config.toml
n_experts = 64
router_score = "softmax"
balance_bias = false
router_noise = 0.05
vocab_size = 24842
attn_scale = 0.125
tie_embeddings = false
init_std_down = 0.00435
steps = 4252
Below are experts of layer 9 (counted from 0) of a mixture-of-experts language model. Rows are named router (the router's row for the expert), gate (a neuron's input weights, with its number), up (a neuron's input weights, with its number), down (a neuron's output weights, with its number) and show model dimensions 0-255. Each number is 500 + 40 x the weight over its row's rms, rounded and kept within 0 to 999. Numbers have three digits each.
After each expert's rows: "mostly gets" lists some tokens that are sent to it at least half of the time; "comes before" lists some tokens at least twice as common just after its tokens as in all text. This comes from a sample of Wikipedia text that the model never trained on. Tokens count by the router's weight.

# expert 15
router:522492501535451524461488494485412550568531533568515470571461537554465453555530521508562513575470453475521450511483557485418500491492537476506500469529528529543468547522529502507433517488468469519468540462443435454481480540542493532458513496489506475464520398545491512542516473532476503447607465507511541438516503419462511518497549471509458501569482574544426477482557477497504522457502568553505516558513561474529465574506518541514540503492450549557540470552559493465440463549512492494488465592459539557489554498451530561392556482459496456458513477453492464432506530611549495557561454473492482526457576500459471496479504490499481512450506536546485448543517479517515459519503477577581526505603509535493458509498586427505573465543555510487502513492474485516503499483527475
gate0:518496532417500482513499502492464412560527501490474476539523560479534507482459474436531513429584464442485572588520518459428495507494536608498502409427439561479550474441476494414569451503477509512516511526500564538508478441539526442495628554579494497482449543484479551573469482459499520527465544496530504521516493527485519459517478547486469547607483452476509462525553500443517519477500480455484546508556538486503526467461482466478537536465402479470469499553452476501531474453545449558404440426502529483555508593444510500551521489512528491482505512488457461516496462472475484541520502481499482562507488465488547514505528502432517446543540466473513544557608459458449546473497509504471570462528529513467474474511474499561518463527454557496497505507516463478507422529535518
up0:462468639465574507532526540499471474480542461539482525506529507518540527475501464485481482423502472438445468575559495467505465542574516485471498442525454533459506452478464495494527447551469458502491476512566513501536477510485463517593495502580523583447483502490490528467492574478542498519506457485530495499521559495547514560519537487493531501478480435514462475481523515421454607454485482475475493533528547490550535512514464455549525510487507456428478472519519487531522483424491438602533529483477499570592469516483515474466506450406447499515501485520435503493498536492434515476522608431540506508631468506533547491548536542506526464492547508491589457438543404516524492492477495524526458441477470527497536479518494501548537503513553523562587447539455446456466485513451543
down0:530581484496585529461518541447545434479450427503485486442494534528542508522521446467556540519485502581551486415472551461483488481448469522520533535523504541495489482540510516539547522491564539518499477560508522420486459549469478416472479534482532546498481529434405509471437485489507585530522475503451580503526540547518492523512442530452513519486443544523508485549512483498487506479490537469518510451562575461515528513500502548520470578440539473483496536459499528476579494485422532486442457505533523403446457561486511520556437498562546575509454490515508435576544493467490491523506383537570460547491499511489464491498550525491480434474478444539535510398461462539462454529575506468559519478489536514434469548416460478536455483494495509492558523465461540488457470469533453
mostly gets: " ft", " km", " lb", " sq", " −", " census"
comes before: " ", ".", ")", "°", "%", "4"

# expert 35
router:485463558493561450480510477548599510459529555483580563465478529509506480517523434501476512429506544507458514461508515541559546505485498585461390533557465504429512456556524465518525513524416541411516483443473467507505458469481460452515458528446483460499494445497454488528576537487558529510477462596543533555566465481543506508451601482490444473485422474498525522522537452544491529545521520506519551523488486531473409498567521562472528473490482473516501528523475493478452517486504502472547535472497450513497442533541456455543502536505471529471514479550516517492463483510473491400499517443501463482477574569573492503507562525532599518525471512447532519455559456482493481546505499533438521532386518532546499428552527454518505552470541588482499492506422439534529484526458520
gate0:545450421473496479493451539461539520513442414505498493419514503439481502525442515481478463471508478515502520508408481484548489500512395437535509482498508427511502531525463464442503508541511484511555492518506462535546496476519462543434502454558493515469373504489606489426508490484496483456479499510488483515491480561569466608458437469528532559518489543435583505519465519465480511549414480405512467428483493488467527552585470471506391546486547507445493550506506481509565478519549444538460484454603503487483530561520439485532483518494502501517548583520488530493489494512534449476491544513456621469517468514469515484511475486485490487538454476494514511550463424565504487496419511505446474553535484430492527511474439546471483533515500446557438473523483538495461539506529492
up0:453464493549449499388435590548498492587510533413513499565509511499501456567454537502527520509495481479484443527521503481488490445471537417543516450457550520477491511440543482525420502481492513536534501485530463445432451517515560524525408543512529508438525430471447582493471487478447484463504553491508516448592550493515496482503585520503481496509403525554458477478523524507475493507482590490385512484478557495487515475483530452531502503468509513513547493539494557505518462525514543523475560536482555489491514398503499545516559470446538502516430601493515483548465542519462545542485517553546474447495543493503529568512423459529512575481475481530506442498543522426485483489591536495513501496588456505495530477442526501474487441481490456482548489467500524525425463475570553
down0:439491453495585551449503585446489419613526465499474463479498486500472506470460521485507465523509507492488521560528458518533515418503437468509549431479556448443483450517479579487512489517456534515504450608488508487478436464541512433518472532525500509481468465517528543481505489525470465549533528474536484527522514441497504461498485490487565561446469610498482441573504526446528474447518533529486496503534470498518517481537507461424483538474502509492412515502459507582584510540474422543542487439504621506479469441588549408440498495528575469474511503509435439491574516540525489497508481514421503493470500508446512459475443525506494498478461493522536470510482469442481562496499515489484517516515545547443543460490488495444488468557493593572532519461577459451529520526429517
mostly gets: " –;", ".\"", "\";", "\".", "ii", " •"
comes before: " ", "\n", "–", " —", " The", " –;"

# expert 47
router:523467561517551524535444452445590485506537530470466465454452451446501522483446446479509472521427499528447526480532499533529490466518491465505527469509525431527550474455417548485473501564531528534422503535568524474501499511487526487470468504470512472527474462521519513409464533501455497519413530512498487565427511467461531545490484472476490483412550474465573543568481499422541445517458551496524487534553544517478548444525547549429513475481498397477518483461508523503507506480507487535533451566474567518419541552485451507536553568518467528409549534551492521515448482568502512569488488518493447423526547449451426493540395508467489484504512513557415547526497421477505528510504501452490566489511406538508531517477453516414496576475447488482523481503547495530471539486522449
gate0:548524524464553494481555448530505506494493535505485497505466451456502532436516503444438458514578421572534491466460513487490518553449445513496423453511420482456548452471547516482451533551493420479484487459499474553483482519522488499446454437571516482461535539481509526469501548503523541491519480553425513553492502532462476545424483436496596514533526459489475470403517525471566568491495405473558501529548463524469557467536476527478428526483467551441503543481499551470514479507497527465453488521638546508520483489440441477528502476520525433490548554493518542531520499513528427546496515523475465522467466475593496526509517529471523507494485443496609557524483484523539435461410554529460579480468556535480453505504496409471477574476461461554519508475516505527455553542518487
up0:553442493483479528439534550526447534514483525471531550490523527541503427461490526566470484501414511478559548522500486515549514476546518503432491571445497510439489475488568472560575502429485403433552453487487464499524461534492406564545476457456503536517493546427447562535554483533478499572563462461506410471565566457536525479572620548459429418446522529493513450527536554536515542511542580445469464477425540481516467511427495484490485550539472512443521505490549562500537501495473495538467462540486433429484496535571541499466470527465487552464477494480499473443523478548480441468505514509487540496526499494485517507498624476487527499494471516453501474543480514495516519514539485519496441456517506505503486453522502490484567441540512535471488474568467503478492471516430580
down0:537457519505434457516585520469529491455471514455504526572499410524512565447501600476440497548523441429480458499491499495485478427516481502534462556488486550483473469568559564544491531572548455596429506548594455452542471541452534526429446540480506544481472563530494441488451466511501494506499466480472489525527482569479474516446488476458537513546542543511481465502470548498496541457530449447462494537520513515490523529552538503554457511555528476511455498435501501564551471526531519493478500541553489489493523476474499526479458515455473463470404483479456512536553460465557479491502573592494541537439497556515512462499529480494509552427518561527519520521510491521598447444460541488457593545462534491482481455518447485505490467517524494564486597459491390478464535512520431
mostly gets: " They", " would", " This", " Nominated", "Personal", " He"
comes before: "-", "|", "==", "\n", "===", "The"

# expert 60
router:541494468486493547527548472480506497526459468470515487431476500548480552461465558516433582549533550527501390490485586457501547472459521452487477526558533522445532520463460529529569524548422471403537514473530560502604485475518472574519558542452455482498541579511447508441492540466460511471466470508497458496446526511533526503458470529472525505496499541493517510505471522581495440488550492498541461424504480568508481471532539533480477493489479537489485484485517482582498497476511603533498594511498445517537456441492552537471576542528435481442475514543483473508509415463473561414437466485506441491559481506558462574447490517538531466502492470424494497486505550511482497516552459468456594524414515498485489485489475478601463517475476454570498515458495456506513530469431461
gate0:462511442562466493582535519464465505515520516472538494514504502599457458526524489452456405505515507501446518458430539448446440430499487468523501525431496459504472500478559529539490510457481547484522488447516540487538374568512588484451600578511467526551535437520495464469493525546483512480523438461454497477494441510481487429486508480589538501465475450509440471514477506519456519532452534489460497423471457508544439498463542494479527495513517545512474458467529475550525535467363538475546562507453475477531484473471519503520516504543459472519492535542463521517486513490511508428541508465448573522449502503478568533517480467458449436491490596525529483554529511581572510456522491490498478465458538498470517576463509457584518425485455529445512525473454486468576545441483545
up0:524466544489526491454509506467521495483465464517481425488502536482542486508518477498524548538501522547551484527531473543470483505556549546484447492511521476428511528496484527489496511422495523593502426534458403436465535458459436473486477467486510508499463545437534463521545469470483452576542519443440506488499509472518481543569490569417495502484525553442430483486464479430478556417513498530475397488545483466563489507529431460466418520464521477526587508569505509471482505578469466482544516465525518514433506535538508470446545416440562574549511481505585465484442506522405529493523556538550469518547490529464506429484517444532493526490511495457547537509525458443483515526409555495505514531496500539480543517491568552450463566465533592422473505501554549430487479495511494
down0:506468561548522545526493495529423520546499432583448508507517465453495488508543461512431481505552446513558502485497472464502467558488494455485497478447542494467462467524569456465478488529439592486482475427488518489429472465480433479416454440559543531480505432501540481498506527456527517457497486492548538519433550457477515473516565514457497512428471482502518521557397517469457493451534520437466546510576475551463533485493531481474494553530495583489536516483478494463502418525454521480531520481446515535510454513473463598540509539482463483482431379501492483536427526489460569480479402542469521541512502442542494431511472455527478450484513557484619520572561488453487475410487504463508459462518503531449492497583462508478522490584468504540509498511528483430479478516493456
mostly gets: " [", "(", "-", " (", " (#", " '"
comes before: "1", "2", "9", " Species", " Genus", " Binomial"

# expert 50
router:516468534516500505428563449508483512605468589507501568530502488498448493527503513505491596513489488558520453488435479472459546548473583457519503482508468548454461522586528538461532456559511466531500480474597561466451555497505503511481539540482524479407512514577532527519518497484480481547523489480507508472522596549526548511473476504491483474507438497524519424508458571574524485532524541529486467413520491427539474547564534514464487470493464583480547604516534493465513443482488486520476554489528462502483536522560556558456499543506491471445478506495505475537494492462497548509453532466517486514504545554530446569527468512555555484472515527534504513455513514441461574507490458430430517541468562367536470496477524535526495524508556437519536518444381486535448510449517498
gate0:528465548649467498462535466471500457467509530569490480530434451447410532508457500480477491600467491450587535544509522474420511387519502453492502530529511459530506573489454470509464502510543444529533477519493557487471492541532538440394541542529589516527507501489581496486508392504437473545504517517427495428484482549461473448586500517551573517481479486481495467519429524503583506523526544528495492502536457483493515533529510519483586495485466500522507502441480487458424456458508523548490499534503515513472624511576508521508489554522549498438510410531514508529536508519521556624466534493481573523490495478521503507517518506503503481529491474414468511489478512526478556493463542496494481524524489475467531527505535524454485497500541489504480484541500470546411466510542434
up0:551512531481472490449564490509548460572550547538618510516472500478490538439525495505597514474452511520496547516482527547502495497504543559476461508485529506449456482508475526488491593531494498483527506494489485465479478501486518445563417508452489488521435469497474516535476457491504539485467474544492446487526471539526543453569536492472477416562587538398503535471521482558511448476517563478538597539541453537535463425543435524465463490466509530446474544554530420497435466443481544510535575480463496542550519449573458471459558489466405506434540550512503492482560530562492484491471456466503481547423503427469502518510571498533486483569527522490537508454544481545507488523512535523574410487511500523498504492526547422440466534470500546538474529438555421489447465485504544
down0:506507514521590390530477461451483553541517521509492522475482542502463461460534562550497469466496543468464470552503456464526486514477518426474545459516503470515426464489556542443495546460526579534459482451471522543453485531499475497466510492501491495540482507501491518515462469482483474503489455558502531527572522524488556503506445454525533565541474477485538452478439502464440531495386466530482539527456539527420510502479570535517519467433563522479542518444521398444540504584562566434485508530490510439520522441532546553625476533526510535503494547576473552468479491536508492518419509493501447484499500486529474460503526468536469592488612513576446459492544572509529497488542546511510478495470548476553530536547543553556494479436550470541452513412526444519505563506504512
mostly gets: "ic", "/", "ric", "ical", "r", " de"
comes before: "0", " |", "3", "4", "5", "6"

# expert 54
router:530538430507506488546506484482529474493505495538522506499453558472480484520546604630589501580498458494544457509507518520520489511587509485501498489485517556514557566474555516558518551492476479482475504468488442556558555457460515494490496511461430459484524563458465509461484544509482502508517483541528506461441478533493443570561474509503445533567500558506462485475492444617589520541486471485495473537429571495507487563571469555531489457473434558511515477496474505533471462504514473469493500484492463503568491552481482539411573455452537502443491530509562475456548497551527423563506458510531503508514451513441510561446506503510532501517485450516423465504521532487484446529525491530462522510464439439536512402517571421449487504456494475498440464535431490558594443451486482
gate0:552542477503497544493538439429558515467525430495550541468502481468483583424516551489463492541485530530554518450467544516484420539497479479504526512535517484517461461495511451517582547495525436504468459539483527535456495481527510564482498457507473490562463493438519531436418482434465520463448573449500548470499510488520489447527471598528588509446529538464481522501488442530541433479450482498490475482532486531499478365540520544461500467542442537522500487503531453531480584463462601531544529500557427472438440528531488529503548454571509488500515438525527455509472455548514512501437513527475493501515451451506501558505475464521497440463555446451526520454474526510548467533462509475455557556514523495574496485501434513444442620475512456487452539523429493546498461489452441
up0:461521516491450450441568512455498484486475506481541504479474494605593473532432599530471463504492515521551500418469515477480512527420532368506427542476516495485572500512477576561499447441532522464552475480490515444473444511471513554503555523452548505484484460496477437519464577502532469559588601505440510521502434533502524494519501473532517444518477525542508510518416548493504448546576526475515520478513562507493431572509494536488410502572501572464549571568529499451586491536528461451499524504558497450505532457499506520506489480406531484495515455524483493484486508525488524409529437529497533496472473519502481538464520477487542456508497477569536456478552582456522541502474481495511428492452475476511490513457559454561457541489580475529506475506478526494527542523520519
down0:584528522491479511466536439444538450533492473473473485542502523487462545505428444409449556462466443448495533496468473541491532504480564516411509554531561570467456510517514536451473523541515463541480484467524492432501475558524447478442447527381511424545489446477550494482431505466533512520513465450510463479490469523460575485520557442499476480484534530510576513516510437506500503450482539506468504494450570514420583441516524455543528487487502529548543569537551490477556506525542536534457453568490497497458514485494656482600480498478544568554480433471448503518514485466543467487539470440556479513472523428465496560491460502506497514526460554492443488555487426500519478462526499457545524554530469482487504488481498469524486559479499482470493538515524512584537435529468436
mostly gets: " (", " $", "_{", "^{", " \\", " −"
comes before: "1", "2", "3", "4", "5", "0"

# expert 37
router:437533551488516548514563558502462533550540457436539505544509449521499512438526489427449553389516506498498497554563488469512526442514543519559486511404486493427483532562461566531519453494482557448521481408495530480491500483559492531510505533497558563506466526507487499588485553462503516523566475494510492422537499486516418490519573491446426554524465494529441447593500473507527495484470503496568521473479467516447560489484488513513521558503480442498538592575505505407501450438526530517500519500457523464458502434483516502454505485431458487464517500536440557440481512563471468516467578513446470454601519590509582552527468501486541475483494524465543471530454495519468525458497499452552545438504495481454445509501475506460469449542510544495513503473465507453560480494427455
gate0:560491510495518507517543493463501529476486462520471534564575489491531424578477542497527484489482522577507490488528452517430464442439537455564510515560490472489482518501583502456499541514551459459530496547491450479466631493504535540547551562471477501514532542565422508498514506572553483550495477451471446475516533523504491467489481479485481453481557536480476494571504504541508536543482536496528505495497485491450443535514516538456548505557528551566532472435485512475468488509553480563463524495503524566559511528510463488516481488521528519539507478351515515457426461475527580411603513565492515489453440534514557571518509532454488499504514562477530486510479558480514562550481500487509470485543461406425575511568464503456485600506482419504487440483463515491509409467543506
up0:557534548540463545531547507489496561498507457566478614568484595467504465533503485448457521478528500447405546543528538470517543445506519465535492505537536435544512537531477493493453491514501467476518489567454531454528476488562510544527580490467551469528533516503489482530554514494524547496507432476495485495613518513532465460501464536493468507538526476528438498548512510454574435477459506526540521497548506502504538576465452463484569502567528493541509488497506523453401494483525492534514467472446503459428476509573486478422507483484472499487430560450459547411480442511507497483572518536514509536577481552522532563518445504443552443491560523490413510475457546468460601550475504441524539528572494471446554465519474554476508513473510476453520425482468490518507396464490454
down0:532449445490496493528501536480492481520505504462526523490534533421496471500498534493477570496453575472432467552510514470499477517589515538504505549547502477476532525505539446521526443514492508539461490483497544542452500481508519510438443510532503501472477496460500483434432544500378513416521531453462509456476528543451513524489452471474524456463530538452485525524464418524532468486514520546559531569554517547494503462587478541544433583551450510468436447459419601474504531522459438473506511458552530473437423498451527456509493566547521570434485499503510531523465450534520456523499435502452532511495515466522528514562546539417480568524522478532418527502548472543532430539525500524514558490427491503435393514452520468538515482484511563490485533433582471510515546488411536
mostly gets: " km", " Time", " way", "History", " role", " episodes"
comes before: " of", ".", ",", " was", " in", " is"

# expert 5
router:417536534506507515472490552517512599442487500458483522488636538557541512521533501542513566506442560530494481482523448539526509505461499467544495521447484473527521544505539498489523474481488532443574496574449491474515510540526474514553451473537527560505473516444496459454539535480521484508589470434535504460520568491460483433497600477474442503496520482489438457466528455503490457511465505487530514535455467514518510532471450466557536538469442487476535457447569537487447482517456545485507516477459453449462391531526496421427501436458480569525565472529446522456504452643559494538535487512482449484480484461519549491514479560502547508481530523503490545494469444493543443512593545536576468444530533493531464492505512521471554435478453481477477506576496518412454485516504560
gate0:506501556553568488478535531532489519497497479522571420432501528495450511497494550526469521505489609494550452453573500452577464428542568495494476505467467514512390547480476508466538484513492524477508512518554453531421524523508498462422504481474491429433543558491546515502506563454473431562522522524504515453499545465483478503515491505548455518387517505532479449465461475624531464463526511452499468544547556524568492525567445492597485451461466505505509497517420530449531484504500501479505509476554452520546463504512487470529419478412573480542559484485545502511523563511473553475548514528562489558527462542523471481503549555552454534476520486526527480444535489568530508501462465439534509537487429480501516449464540546452537440465497451517540508428501521529460451461474434
up0:441525537564543462512537519449456563513526404475573429442499542473469550509540459536503524497500567561555480483479531475557497504512571500508447497456518521480443553524487548472563465579563521467585514597510505542477461480514480459495512540483547490414550505451564496512495506436470496551570474528474508386542542551474449415570495508515499501456523489557467502484432489500540442453518533558552404524534525510553560555458469551540518412485485438508476498467408536471483461427472454489546514445489483490526470486558474458488499460433510467522530426513528497486509523495556511546550515517522476498474451524531543536553502469482509511501500550557532468493492524516530554516421457430502509497506516490529451456518515531505543476425455431457540506478503449512477494531504430
down0:495527531471485555622543522530528479470473445487478437490469552490499526515479660504505607503484504480471489407520448569486519502559485508458521503535524430579499493568480540517577489453498546458534482551484510531524608476517529511526509518484466460530506478497498473460471494477528476539504497456503436500468471585488420491515464497501481534482515554486538512440501510528509483474562486493575390483496546458424584494496478485508505503480506487526390467528472512457483508468492506495565540510481542538517542454543442560543524511484495469563441450490508541520522508526514506507514465530536532527522504483536524501466540436475492519534499549545517477502478526580521538516525453499570546572494476431567513474484474475571495473416429465485480573427447519544547566501457423
mostly gets: " released", " died", " population", " built", " reported", " sold"
comes before: " in", " to", ".", " by", " of", " and"

# expert 14
router:534489501530550468405454531490507484484487471547505509513475493475450491496525519494517460551485534524444515447520510469498548605445513483493512532417475442524555552418522513504515524512519426458555587577487428501505511495539526554477437455512509418528496457477482541533486477503504510498477542480464489437489464458449562521514618525515487510490498425540488484541506425466520481603476514453513536521515481532566500544514453466500547483543462457535507471492453576469441546519530487497510457529545502525430482526470423465526511490453516487470545451511460477470484436624528423524485495483415569460456472423491518452517503448505500557481523528527525502508550482472569517572555501499516450450535454514546531531463498504464531422543562499486470493563548518482569435509466598
gate0:506491512464526470501477468523480479467557461481529498553502516523511475427516447523517469474524531529473501536492514492510439517410544497523406501526523522533497569455574473507458460520512420584584517480536433432540447431447514556515452497457517422488587474459535496497556497439494489491518485460525537509501434555481474438497475555442512452543472401489484494464413531498576494568519578545470451532546481527476509552532479498470521475550467555533521453478507492521497468552501515456461540545502500444509411567458581529522584484462484523527531450529450523482502505587529505508532536540495522516505495503458479522532511509452568496571525511495548519411507506421548469486527479441554437527493475453523459494579447559484524506508558500398455449483492472528525466495571535
up0:510491465447496438489494476532569576497500475500538471494505571506503452542510508540550528467451508507492527517483540500498396492436527448558467542465536499540546449499554460496459517502479499482555602493488446483535469539512508505529462514512512397488580494448503470515493497483466502483462553522542509498519504467491508482553522521543534473458434465462488488463474460497547465558538592446458531486556524501512431520459527564481542444489478538466493422506480534500487517532457634386485499496477457480514449516508583532486532491489467523452533562567505548502611543575526445493502517482480546503478557498458510493480549516519551458500453523561523498504569389521541493479577395599478452541496534503556500483528524550531534449471506467475525549523514509535534514571559536
down0:449526564457447547504433509506446496588429494474516582513504484520467437494475421495425527485459543530481476570426505477477565471492446492533482526496550588504462541491475583498527413504538490466467438508445501465468508492444492396535554501579504584526499569536547474499499492506525536569561478537439518443500518504504467441459480530481473461515494515517515459520544484408462519513500534466489519513481518462457492504462548465529503556494560547554487538530526468471534470398546452561568541503559493459557492521505464457467495486441593485533467485479519535521479496421541510484502513515500462459526468485525549513493504467525535435439495516515551479518489570453426521515485551495607481439442520410470511487489476515499488531498474498477484463445605477491517455523534437
mostly gets: " was", " is", " had", " were", " has", " are"
comes before: " a", " the", " to", " in", " be", " by"

# expert 28
router:460538491509517547528497463531469492472520463529539510488468494472515506446520516506467522554522483510499425543493574472509521515562465511554541513601462513419467545459511499506497510533445478446545473513541462474509522530479524486474548500527489451513529539472460405443527483437516579529495521526510485470546527539530526548453436530492517517457506515454533431483502422565528541445555450498488427494456385561519436526614512471450469537448494474525557509579528443483512489422514463461501476483468421516580412472449555434492498489549498435480464551522539433508579448487519501428480461495464503522559501491517447460459525532511456492543531489518459512462450496484428492491512555470438561483410562449491488456502455524513503519531439443534480551486519487528502537472420423
gate0:441507409522535534492510480505452573510506515488573505439487437512405512555527493498480372534433446579548470526515568559520456574504530499479522490496532488488473533455514537556500515438466510532505600518430467534487500509481494506524468459461503480507436516481502472475485464521472521489540582521505474499411525476447561465564539475502500534456466459538534534497527472516512522440484451483541520526504528512437533466463422481549470552531442529478418483525526515521383577485498505498521426539549485553518513476499550511544507557486480576474512472519518517438493479510447465502572402501489544500513467502462541443499540482512468489465526540615417490478454452464506420445456567514510492519536475520456488488457466510433494533517488443543456524469536558534494567524495470
up0:548512461493465463453449576521530464551499579523511496558548488486551419519554576475498555427534529486451548481487536514498545484422430464502538470467508474481571527525531427444452449489509475513452512432569488469512534514498440491549487506487571493438487446528517484530421483563547509457434465473505539506513528446474497512508575490506561482568488524483458515476522552434491531556497577476444540501534506471553557454498484458454536497510551546544450622499440495471507457583549513572507439528486511468524574487469425542483494510513557502500553544503468495534458528457531523508398556484501458524547502528559538485549470502471518572507485503474507508502584526563463453544511512537495505494490472481514475497452554480495440482543536536510527416502515488461512490425544592
down0:501443470502469426559523446500475475448478484519484482469490487499480549552556582463507463517474483436504460490508465510453486505514498416474460493531498558458556464420470504574460548430463519483449513519513499485553512541493514511445473485494422536523514436514517473524468441530483519463458513480496445528521480498540568573465469485509486538517453484475515552519591545551519501437479465506501497485558468512493469532500526498551471527521492462510417443495519457554433481434464586423478513530546451530542448485466457572441498510491492485526470448537479535463538519469468481434474493549562597529526499520427523508419496516536484531519473549498477413516472549489447530453538451402569596511490531503530493539472485457474522524524488504550461608565520559429483419443457433
mostly gets: " ==", "′", " ===", " [", "_{", " ===="
comes before: "1", "2", "\n", "0", "9", "3"

# expert 26
router:494486513520557502533489466552515451487583428477485521400460504484465522475466553527502532502489540500523519506485515474432540518485549456484506509537496501439557484523466460418566494512462579467493504438520518511492543494425519440571538516459363491488478519504460536469463549429539501574480528490503529499455512538480563493478471511533474551413489488533574503494512523513520523504524501486491505534410499488515431533534506560489483488512521484456496433485482474532472520435496454443534482497452479548547522602522573520523476529471447524527498424527474529539531529476444510431493382433493462475498448526522461507452550573560529565486522522496463406479474552474472503468472579475467523495420439506502473490447586544562535540512533491480506508473492475569553480520391466
gate0:508535500478559457598507547539489461515520516550465435451551458496510437497502461576478548497577479551539462516527464543517469496459494511466500523465465433494442427494491494416461485529472574474516555509460481465501418537552457414527461550567494530512509529487499423555534442525468480545483540419495470493469530537462495493536491513515512517474536525546456511516528405505454443515544495537477521572457479487483504553456498477548486454509536470532518442556554469470467560486484527485563496498544433495496565506529570467546485492499524499551472472514494505469466487457451547475565469540502473539531502591462436472488504533454438548593534519474451393481534540479501499486439547503513457563531559619384509508453464503551534510518506517443522519459532551474497512558500506
up0:501528515465498454596470481450485444399566538470422518424500516530497465459515456566504551528571538591556523497507561512488519458480467497515520528505431453518513538448458500433476524515470612410534526529515569453467501509553513447495555458503434450499464563454445430436523470511505529480506545463435517541497547505464528539537513527550492534473468556558522511464448473470411440530533512491526532514472529477467445484433486504488477511485523488499472482559544556530424527519469498487481477433511496478554536482501546486548512535493465437483474521504523556492456558443521515483542460530488494520500470515477468548533541531409493536529534481505476389484482505541468496444500486452513494529527436515398466495449535533578595504554496507484537528478496524450579463557505457
down0:489442506516464447526566526464465552589465612449555525548556483487464507516467563483490453531545494529471447530487506504560485507519507552473470490486472514494474516485537520515513470521483455511498433539493463542463408495529534553450479530494549438494526430511522524517532457517482532498552508476482558379537464503528430481545447474457515510480526515504497442501542495437537493486486472484504472490543489586498575488495507523471528544513496529571567601475475483435542488511538457525443446590450532482526441449508487474453556513476591556487520517411416523511539533501559455513490532529445504546522525462533553451548517420482496435462454537555587515487529470490537538552509444484416484465451535528534564496531528508477571414553502498475482514458456476479564528489534470
mostly gets: "==", " \"", ".\"", " '", " ==", " \\"
comes before: "\n", "-", "|", "The", " The", "=="

# expert 27
router:442564535491472518516529603519511552511513481483522529565639526574504485539527499518460542429500537489531511499455531582534504501450474541513357478477548511506525543516529536535509450514459471541524487462424502464490433523512461459587588492535508563499510512493479429525552507494477494536529511495505503488497572479515446495440534462439444478545551516539447443444565548446456482514548505475485495445463527457459508528453480473438470523515506537570513559536542496455449511533494499474481516526503431432451465464501509407406459485485509562530509536474459528485469510508574504475562554536452524499500500507541512528564484486543525484499487480486546463467460519509500488496500497547533489493493540511484438509439510431507464469469510540544496416569524511392480501555538599
gate0:554518592445464491508503458498450483563559501453459510538508532580570468522558486491530511509520482486475529508426503500550554444489508497461487519526534493512544462543509506454493555527549453471490463487477450436487555500504531450509519507562495530508496522564489484521521576529519462539505512493486532461541574509467474437462527464516500478512527527498536475520500493475543525494580566504520548500495468447477496564477452542563525514505559505556586520570438442462504387415402418453515567514525501465450523600580552475538489499551508459506481461434484472446465522460531567512514520526513481546476529469462494530485488517537475443525528552470487519572454561488446544465510532544516456513413541534479477491461531596594478484433524492423529470478541560418487486512520454
up0:611494530484561526523442554475469521472503546452438446459402543514575461604503477440503528521518530546454557494490512508502479436473522499480453575435525468429488495537464502514444523485451508525557455430474419489491496459477513520496539470525531564489434532531469490557489540504452386456477492512401553494508528473546455568488515485498513458518516493522489515559485540510490513453462439512554508435490404511502571468513480513500534456509566525524492484563531526521576455470519516445490577474476534505567550533543481569486486532478522454461439558529463525506506499481459393479465473475477543556459434538508490553491515550447482473470474527479522535495477530503484426485482502506515553561504455483437503458475470511524397427502559459521535482516522479546502517479518432
down0:502477511507456475456464486521491563531425462484506516550533489501419536404504416572454480501459464521464514549519474553561530543510511471562465491456470485505514485497539522576537535523460496476520509600514539534503476538581520511547431453519480535514539555459515541466499541437571493506482477551584460485511471469395494488539574464461592554428527513464541545462481472539494452511583549533520492519488597539532550509473512473523546512467482455480528520477450527514434481530449461531507519490462505428445438532487427475482517513495460540410467540587486456471481537526531596504483560558540454492547487440527492496514497514536507498517509534488444521529504432469537480586478467511519456456484598508578541559472517502481547504480455510526465545458550499487526509493557492
mostly gets: " day", " service", " war", " power", " engineer", " year"
comes before: ".", ",", " of", " and", " in", " to"